From a checkpoint of a small mixture-of-experts model trained on Wikipedia: vocabulary 14526.
Below are experts of layer 3 (counted from 0) of a mixture-of-experts language model. Rows are named router (the router's row for the expert), gate (a neuron's input weights, with its number), up (a neuron's input weights, with its number), down (a neuron's output weights, with its number) and show model dimensions 0-127. Each number is 128 + 32 x the weight over its row's rms, rounded and kept within 0 to 255. Numbers have three digits each.
After each expert's rows: "mostly gets" lists some tokens that are sent to it at least half of the time. This comes from a sample of Wikipedia text that the model never trained on.

# expert 225
router:133093102130135156065071139197074098099124151093177140181124165180216184136154096140122162158124070114191113150160175114125115092157090207128104123089144121122156118190099119111154087153146131133086115102142156139138138156067171133142138156142172146095124132095106166100174146133122165105134101182144093106137091179150122128204148135161143167120142179087122124169163145128159123104129
gate0:109150106130159143155132150105147171132164123099102098165164114129121119105127178143135107070202147142147099115123067092123134048143105124116116197119097142071081133112063120118101138128117191177172134093152130129150127149131103083101142132170142081139122077116161169215137177174122076142153108108183129102151110151132104140100091174166119188171154109128129113023116121161116139133166
up0:150120155110075102120152122130083125109104126165153166100075154149126144148123085098132137191110102130111152160164166155163076140114145153119078145138138123157132127135213160148187118136110038074078140173110132132112111129141130168170138117092094166143109150116059068059155105082138180131137193134066116135141115081136106151186133069107137072127099152106142147204113160133141103101133
down0:128087134121163086121140136161186100162133142179159119138060141135122106090172157058179121139094138146051179121120182200125116166114184123163130092173125165187111181105109175148123107172149091154120127175205154183167085136126127120118172104131126110152054105099126109126147087103162133118103076112094098141151114134178124113110078160114157151083141102139081133123107102111144137153090
mostly gets: "5", "4", "3", "6"

# expert 21
router:105115117108145187143075165139105101146165131104156150145142160144166139110170109114164121133103049089141114159158151119124099097146095156103112166072141161127125142143102101129163083161168050114098111115178165172159196103140165093129106118165148164081087065074065201120160124161098142114154109192152111092156092135117105114143164149156157156117108133078084094143135198096176113113134
gate0:135105146100137074151111167088128135175150111099186155161194167119166199158121140128110176161119105126128153166086122093178135180112126112160117125147140109107155152154131158100146153183158092143133162184145148099182120200072094168145072123133143145111097142118119158182066124140102076159152126120149116109126081077074123135120097129125175071098088190154088125174143153085074150165151
up0:135104096112140129159156131083145133138101136089167142186206215119182210170150120109107140151133062095120147129148074127128123137093100126168166109132122098117128163135099150130175171132142084119168192131166182083196084156047095114129112134120119123063129099122162133129126119122111048156118123125154107089131121101140159136124090160151160077109085159117112120111184172127115147128182
down0:183202138129192155164156131120093179116134155116141076173168051146089135103154172117161112161113130164110164137165104111129122086157136135201104153180134114169133128118144128118111136070159089126125199157135111158144127126120130076177143090125132135053117178110123093137065130143149168108084159102110164167179095081113115091156123143134100167065155150173105102065119112170100127145112
mostly gets: "ley", "land", "ner", "air", " Mor", "ett"

# expert 171
router:057084090073104163104108155159118112085167138131144133155111135165148151143155086114162139146123074124156085128143161143124112100155147159056076139068124140174158174169094121099115131157120103092107131129217158133195163183128141126121103166147106160071104143125127168059166145160062162099127085127150082115158123153135075109139151098120174134128114171081131103190169148088114104114160
gate0:124133133163120097086152167151057106115151126194079098142107129147133144126076116125155155171142130157100139134103158111147106130086134149165070145105143097093144160146156112113107171118138084145129135112136201120113136143096053101172181162139093147088029115117131130091142096108178134180086104122128061088238094096107165088119151143122100099071113127198140140126117100154112134138114
up0:106107140102136143163123056123171160148148130062145161130135128093123123119181179102096118089122128120132107132164140142116139137190094097111198109143088133167120067126103145140191077164107165094126105130114086146112165126144211176075083122147134117203174130128098141179098161127087126072161130112161160161030131131151099143151118120097161177167158103074095124160131160115172125129132
down0:076120160062098153154036122168119111110095131152185116121050171092170141128165112119130191132143121168104171147098131095150109083089154125117154095152154124143131144132170165161170102135106144156148093165165051160128122166134129152044184085201144106110141117112073151167103143148129112079129143126110166176091110131102107084101118093170113130096113115081100141103120115068140124109116
mostly gets: " Award", " author", " award", " pol", " character", " ac"

# expert 19
router:090091109054126179089076144169123096062097134095139129134070146151162134149147109143140155193104101074167111142128174105114104099160092187095128136107107158159173177151174076144162094153161090116089159119168127175170132161117148097124111137125167170083090126125096182098141124160123183100135129171165130142154090121150113128155145109151138157135083190118058108169179174081134103106138
gate0:098109172187099145129109112136080132107144164126157155120080106144135141123156174160094134190138152124133158055064187111150150067132177137153121140089166045167132139151188120150078137090151103092132106081174109125176121125152126122130077139133123141126104129130079110101089134099146056123148089074071117096137128171152091131103133094132093168130101133072090112138091171057096182143128
up0:166102085078116095100157143114182104120124084121096131157192079120149087103134070109176108102088088164135071175194069125102109202123126142114122125137112161080088131097090103158144164137095169190106158172094152151070158157113147128120164109180104124129154126109160170159139120155112207162138165132156130133078122102090145135144126161128110120166164125149120152077171098187165080123144
down0:086101107097100123191071143167118158094136153109166079139128167188123109137130144138143097142183115120100113095135143123142126152181100172092081153139146123097154206077208105129184148115160156124178143160162120156159132123180156129123153090192121162128143159157139158119177123116193117148131166168049132169100160154145115124142154179086118093105121137042099130173132148133081099124130
mostly gets: " be", "ase", " name", " again", "ally", "ise"

# expert 52
router:081073108090117139080120128206088133113168155105180126138126183152181169147172108110148143163098123079150119137140156133113115123158094153121085131090112154143135120162101121123175067153170117136090106106151147190188142140127165090134084164152140159107117114074107169090141147160103139088125130145166106123184105158140139095181167079199144157118161163083082083194138170124168081123170
gate0:152132124111148117113128156130185122117104125133123124095164118157110170157145144133133128157115119099162089126110099073075158102170111113141127156116050114204172115179206144110124082173146125062143169135107100088098060128139118091200128086137157170185104102121176114141061078118154160129127133187138129156138129111114066142109099093169132172120090121107100107173117067096179137148070
up0:106083141197156144111145171128112092166187111149110144183091135104106101072084113149139155094148101154099103141138145141121110180101170178109151084094128090113107143100075117166140150121096121192100109108162156107119162164139141117127129117104080083131168126126141104077151152097175124132188112110147134156072110150195191101151187164168113112176167156126210159081135147130129129113211
down0:167107100172119151099091113100103112155176218148129138162174101135110111091130123112161157145144088075146107146155155173145097092134097187111178132129116113124129152114143088087113114111096157067115147177100116110099148176183129079074089161196093109126129135107167116147139142107053201200189113144130123092113113095163144162147119146133119108193107114200141137122155157121101170094155
mostly gets: " M", " W", " U", " B", " Q", " USA"

# expert 15
router:105115064107090141114123185157092144118147113091186165179104139156174139132198085143141165148083078076172096161129152094084088121180074145116063149137144109187162141201105127088139112152136107102086115081155127142136171154130126112129112156155142185124103113097097128082129149163128140108136097164170135134142079151149117131218163116163167127137087156094132122141159138113160101065179
gate1:112143155132097137129128104114103117131138108105145156183117169112133096156103104096119166089127101125126093054085130077121149146100098127096143124091191186118111089135177118013113120086108091047138149123153013161157100137114150111176112139096127168101101127136199146162145129140124164145164169126118153169075149096100183064143149132103142107085094139119100103113113143137164131123148
up1:174121141082103093133151164167119058139114145211131108157189116156087155122086141135107132160181127119138101134123118113138129082104130153101116100127130207113193124130108140127103116158183107174108176181122176124156124150198095176116153185145073147126174114147156135161079136146090136168105081069081146099162216172123121165128169135070098142115099149151135108149164157135117120136113
down1:064114125175075113104109129137141118115141098118165096140110101202129176173127113104146132137117082146094109124206150137088096150126095121136121136204108191107120186152152124142115072105166115078138096112172151128113142225108151118146082083136107112208099110094090118100131166148153115088099055140108108105155188161169158162138143114106116185120105123068163112106146149093101132145136
mostly gets: " in", " In", " during", "In", " During", " for"

# expert 70
router:084078113105100148095098157158085130085171141112188127125104162169171154138171080122123184135114128085146124138161154100149128097133083135136124150112121102140142132137105087124159062147173102142075108089169130188162135133110152084132114115198114148097101124075066173094127129185082158112146140169159123096156075160131117093171144088195126168099163134083090089180159187106143091128180
gate0:182121174022142097105124151151185123076118205067168157130180157118119123137102159076149097109132156067191080129122110136147100120119136098142148112128145115133129133147089101139136061123100086137149088115098137042144182142132124112107118123102076130143170191135125121170115092131154101091156168127100172176120130102122128137094153086151149093149145054091144131166126197141141139143129
up0:072130096232098167145129119107058121194145080192090094122075081115155122114152079166101170148117107216083167107115152114102146135136126141100119141130113128112149155113165146124134183144106174127116143125172105210093078110107142153153129153140151104116072078125157147098144167128091175154097089113143088092117143129130110128144139151112133129138109196162116132069127057109147108103130
down0:152123065132118129175174158121166074114101071139171074158121143095082074142136103144103170154105141172139156135141171134134060121114116137059073134117060086153149210119121108074151132147143084146113119123125191153136104136148041134081099097189119094152084098113103110102129110119146149121133119133147102116086090120139153122112131142114143065101099125146137069106145097107161087081059
mostly gets: " JPL", " MPC", " ·", " •", " ±", " Website"

# expert 92
router:114080112113081181100131132181137100104138136116155136202122162156181134121130115133198134173079081090172101143122149080096135130173115153119083127135093114167135151159141132085162111144115103114122133122171119151179166183144172088121106154142181156149121078081107185087159135164130139118171127144198078114131098128167103114170137126146168165109084156077094088168170209097166109089137
gate0:106107160166167134094140138133122133128147157159163158152083061154108146112198166078119129169160124138156060123126135085094130162143171188143128125139208087165134102060113101138060089125109117133190165097102154169114135133145101108071093155094206112117125167140121138086135124115181143166138184114160121177155085136182078156158119093095144144139153191113133143141127178106133133144161
up0:150132145154162139130200133124114122098175143138166137145071090123129162103170144113141160139144098157132054097054130135090117095143142203150076109125197126197126150092085162127077097138130090171195179128137119154127139125103109163054111176102168107113114162131141139088151100117178122149135168108165148191135088123198097147158122106084119164118136171095149145106117174109111116103183
down0:134151117157114126174136117128120156105118145145198153186139110158084154102106121151173184180126099119135131137194188109170156151110163093157179117160066188096159114081154087123112103109173158167113191160129121098123082136149113123110141121124164138070126138055102157099099164095159126147090191112077091146120135142055114128097102123170156091149102146125079157108138067083093128145081
mostly gets: " Q", "ist", "q", "and", "u", "f"

# expert 160
router:110104089082127174118093155163126070083180127101164140177122166194175157111148098129145147151108068085195124139171133115069108075163098132095054121125077132140163150158127123083150123153092111093137144106141140151177171167078159109094083136135088169122101094117069131128127175128099151118174105137192118091152137163148091103134138134159152201150150133102108096176148144109178128090150
gate0:126111149150138172179151133095120146139171109171096104161075090184103124125120129093115079071131059084129087179102132121116161182103090117155119156096080088111114118080123125139104084195073153150121121156153151136153114135055136129140089086185122131153158109058102164118129151155160117226095184136125116132214121077114143166093151127165148169145156120103110101116098122143136126105137
up0:169090122101162023138118148136107118111111126136122105093116129092195105151115098115139134097095145113143116071135110109080095130130157122125094115119192115119058130161100098158084134115150194164160119071193104106184131150139157113173132123108158151090144155192130151163099127141141191133132126112164118131113135095113086073123088153166116075087120176175137155136164191164044089124150
down0:086140172099126118097140112097123184120135149047074095120137082114076118130170090118074129114141057083110107177109174210135173153151160142128121116059164171167099135113181089134174195068119126117120149110144117058146151139116084160171114116145098093156129121084134136110175149157120133076144108107100158119138138157143170125121164148144088152124172133148107139149199092111165148140176
mostly gets: " h", "h", " Wh", " Hong", " stri", " wh"

# expert 9
router:103098112111115149129107144180050085107167127102172180182131123148165141084171052147142156161078115114200103180168129085129104136162098170122070164123134116190142170196082102085123082130123118119116136078124122151129163151140135057157140160143114150088100124059103140098146145129115167118163100153141125094156106151133095129180157119133142151107098164099132115148142192110151115082192
gate1:114105086122060143138192101155067161126121133154175147182083039121114168161107129110113165131127118116121135149070090064094075102100172118167123145089166129123197132119194140139104116131138129109150104106130063127147145161069113124187153156204185204120133120077144123098146147137142143112165165133168102179117139129096134102160124116135067113124123151082142150150123113118165170133099
up1:138142153101166097090085158165171048115160147100126128088148157119123106050121168138132090133112110163105128159168194178138155127146100164094116130154089084131085112132078125125166182122142082115139142075175197106116153095156130125073065114131128105134118094137149084122137142133111103135147028135077143080142091113153119119103123112097189128143179088158136084102158158136116092183172
down1:122089133124138167090096091194101159109142129106097127118108080111155104099172143130107089123131171107112135159126095075132192165160095105081130135111127090127112097146124178065160205142125093147155121133140200138129091088100141152091154119141129103038152106144126126214123124098132156126122129066148089169093146130086132142072131076132214154162124091159151148135117144078151150091184
mostly gets: " in", " during", " throughout", " In"

# expert 255
router:088133063116113159073105174154122139080137143096153159138079161179159159093143066134195162152084113122182096138168146131069133144128122148127072084111155119207153125169085103095118078138136073088100110087146141148121154143126128118106124134156138147099137134079122161065136152159099140123148101141192123107173092162169074107163176080136176141106129173107126098159136158110181119079166
gate1:157187140196145183106136231133100195118084156144100140098108123112162091137050129080080148166166137132168167101078135153116162177145092144072130124128125100134101094123153102120092066116178140110119108100140132101152115132153120102153194199124161124116094111140153138185093095105095126139128087139095131124080132160122120122077115190120113127128107124149151110143095119180071100114185
up1:110060162084122085169106057118148063103190104107176140146135136125091174133207168168138105109090110121082074150158102107156099068097182089159130143137129182152155155140109158126144154132093078153155152172133146149117158106100133151096080093145055126115175147097139105092159137133146108105125151121152110115174121079146184132147156074125151095121172109084114134121154161091163167144072
down1:142100137130080172139143161125126133065148130126116122086161082146107151096094174147109164115112182129167163102099112100136091132090160184153094129108215106105146121132114111135126096135116160139103132128084149139212120116140197142124161190124115098180084131201110121094116107137067098162084092191165106145139147153126119067151135093174168132054129108136130099119095164150117127210165
mostly gets: " by", " after", " with", " for", " upon", " against"

# expert 11
router:105122127109128147079097150211122074121114130101141133167141172137208161134154090135131179158096080110188127157170160101076117100140092138087093109074122122147127143184124112068163114138132099105103097109147165178177146159111196129140113137141137139101120139107104157115130178118075153080168070132145093104141129202140111099207127121157144178117100208085114119142130164116145122084129
gate0:074141124088172142094118160063151118128094091150132104134144115141181098144190131186135103116130123131107101051133106084139135169128175178175115170194149118152070116118097129148144128040156168128124118162177149135112125080133123151096174156140214102072113129168115140115169135165135158150117112048151091080122081159158105121136166104103114177123110095128155196137158132139127102112137
up0:180105134167078112158171097150088143121153158134159139101096154120083152103070134084127198142113135118153170196100147152110121057141067099093151096051113129132180130111175131120128125213114104125121149112098090113141121193110111104184080130145061161160122128074134119136083117095105102107143147206091146165142174107093135138154109156171146089148138171132091066114117127126135151136116
down0:073122140137141159160102149088117123134132179123210119103112178087109114122096143091224109151115219146058192110178144127135142095131152083122107152132123183135132132123084111131139133145147104146139154117154067188174140135203159142070075146139128117121114119115077179174139156159183103144175125204120133157106092140105120107161126069159133121137095103169129105091120122148115127124138
mostly gets: "5", "6", "4"